config.toml
n_layer = 13
d_model = 256
n_experts = 12
experts_per_token = 1
d_expert = 352
d_shared_expert = 0
activation = "swiglu"
moe_layers = [2, 3, 4, 5, 6, 7, 8, 9, 10, 11, 12]
router_score = "softmax"
normalize_top_k = false
routed_scale = 5.22
balance_loss = 0.00396
balance_bias = false
init_std_router = 0.0166
lr_router = 0.00146
vocab_size = 8192
norm = "rmsnorm"
norm_eps = 1e-06
tie_embeddings = false
optimizer = "adamw"
lr = 0.0018
beta1 = 0.95
beta2 = 0.98
batch_tokens = 65536
seq_len = 512
train_tokens = 438900000
steps = 6698
dataset = "wikipedia_en"
Below are experts of layer 7 (counted from 0) of a mixture-of-experts language model. Rows are named router (the router's row for the expert) and show model dimensions 0-63. Each number is 128 + 32 x the weight over its row's rms, rounded and kept within 0 to 255. Numbers have three digits each.
After each expert's rows: a language model's description of what the expert responds to. This comes from a sample of Wikipedia text that the model never trained on.

# expert 5
router:192159096099132090122129137134149071140144165177123092112116075138133127125155155108151096148110126190164103029111131165122159070088156143154134088150088103118115136108131144073086112221111147
It responds to: Tokens after in, on or at, mostly months, years and the, such as In January, in 1943, on 23 May.

# expert 8
router:111109141162151162043143094162118158093098122126187102146095156159150073126164087157100206100160109074085191140107163102119144163099106152144139095126111132109102064185130126128148163095148163
It responds to: Commas and plural or suffix endings after nouns and adjectives, especially music and book terms like album, songs, version.

# expert 7
router:109095079168193059112136191059189157147154080136100182155195098153129189130140132106136145114165147113059092128138111162179087146115139152123091166116189116146117103143133138115142118090138117
It responds to: Connecting words and, to, or, from, into and &, often inside song titles, such as Want to Eat, Sam & Jason.

# expert 6
router:126167119121094125198127064157109071152175173045185193116077166131158132109105132116125111166127139157128121102114142145175126177161083141129170125167108169074160169144146172142094103059111096
It responds to: Pipes, colons and names in tracklist, cast and credits tables, such as song–artist separators and track times like 3:26.

# expert 4
router:085161152186140132122129118165111094133088114195139099141120134167152157109137151166118166119108134166191165176111169130155149134138099098138124153129115099155100119146130111094158172174144126
It responds to: Nouns and name pieces right after the or The, such as latter, original, family, city, or Thessaloniki and Thetford.

# expert 11
router:108065093125149145130129113092200240120150113124141086100089094135090168116123135094076168108165117092147174199158170078050088080137153125088132115137098140106091127157128095072155176065122105
It responds to: Final words of organization, place and event names, such as University, Street, Force, Research, Pediatrics, War.

# expert 3
router:156130069085144121051142131115157082145126125145119130120146126081053066128160190105133121116089170081152122161102136127183166160145127126097179091138146146202142107121133145165183094176115157
It responds to: Word pieces inside non-English personal and place names, often Slavic, Spanish or Portuguese, such as ć, ía, ão, Zvonareva.

# expert 2
router:153123094097188069209129163129097157112165157067146123174154180137130145124076072120145138154114092121199067114165066099081107138177179097122065147084153084122118161124125131191122152146205106
It responds to: Function words in running prose, mainly quantifiers and linkers like some, several, both, including, because, as, older.

# expert 1
router:046174130102082151201122153081080097113115113109105090096121145120151081127133106157203117094114106127089124123150119110055140098151093063089118187116108160101140175108131112134103097107054142
It responds to: Paragraph breaks after a sentence ends and the equals signs that open section headings, such as ==History== or ==Cast==.

# expert 10
router:081130212098095152212124133180103160107074117170134170115112126131159161135119090177128134133134145171076143104168141166133056156106165145172132063101144142124131172099131176172141132126119109
It responds to: Field labels and dashes in infobox-style lists, such as Species, Preceded by, Born, Coordinates, Draw, Playing career.

# expert 0
router:200104138147110179099117090052161129142104138173135114123129144079066132148111143083099038133144113152128171175130138157184080055147108191147161145088077190106131096151124069109103126116092157
It responds to: Separators, scores and numbers in football career and league tables, such as pipes, semicolons and dashes after season or goal counts.

# expert 9
router:179101106181056123035136156158101175115158090087056144163135103118136131133138151142074128131139129083133085142093098091105202158091092112109132162151168086157154078088114104122122153115156130
It responds to: Final word pieces completing longer words, such as uit, ll, gent, and sentence-ending periods before a new sentence or heading.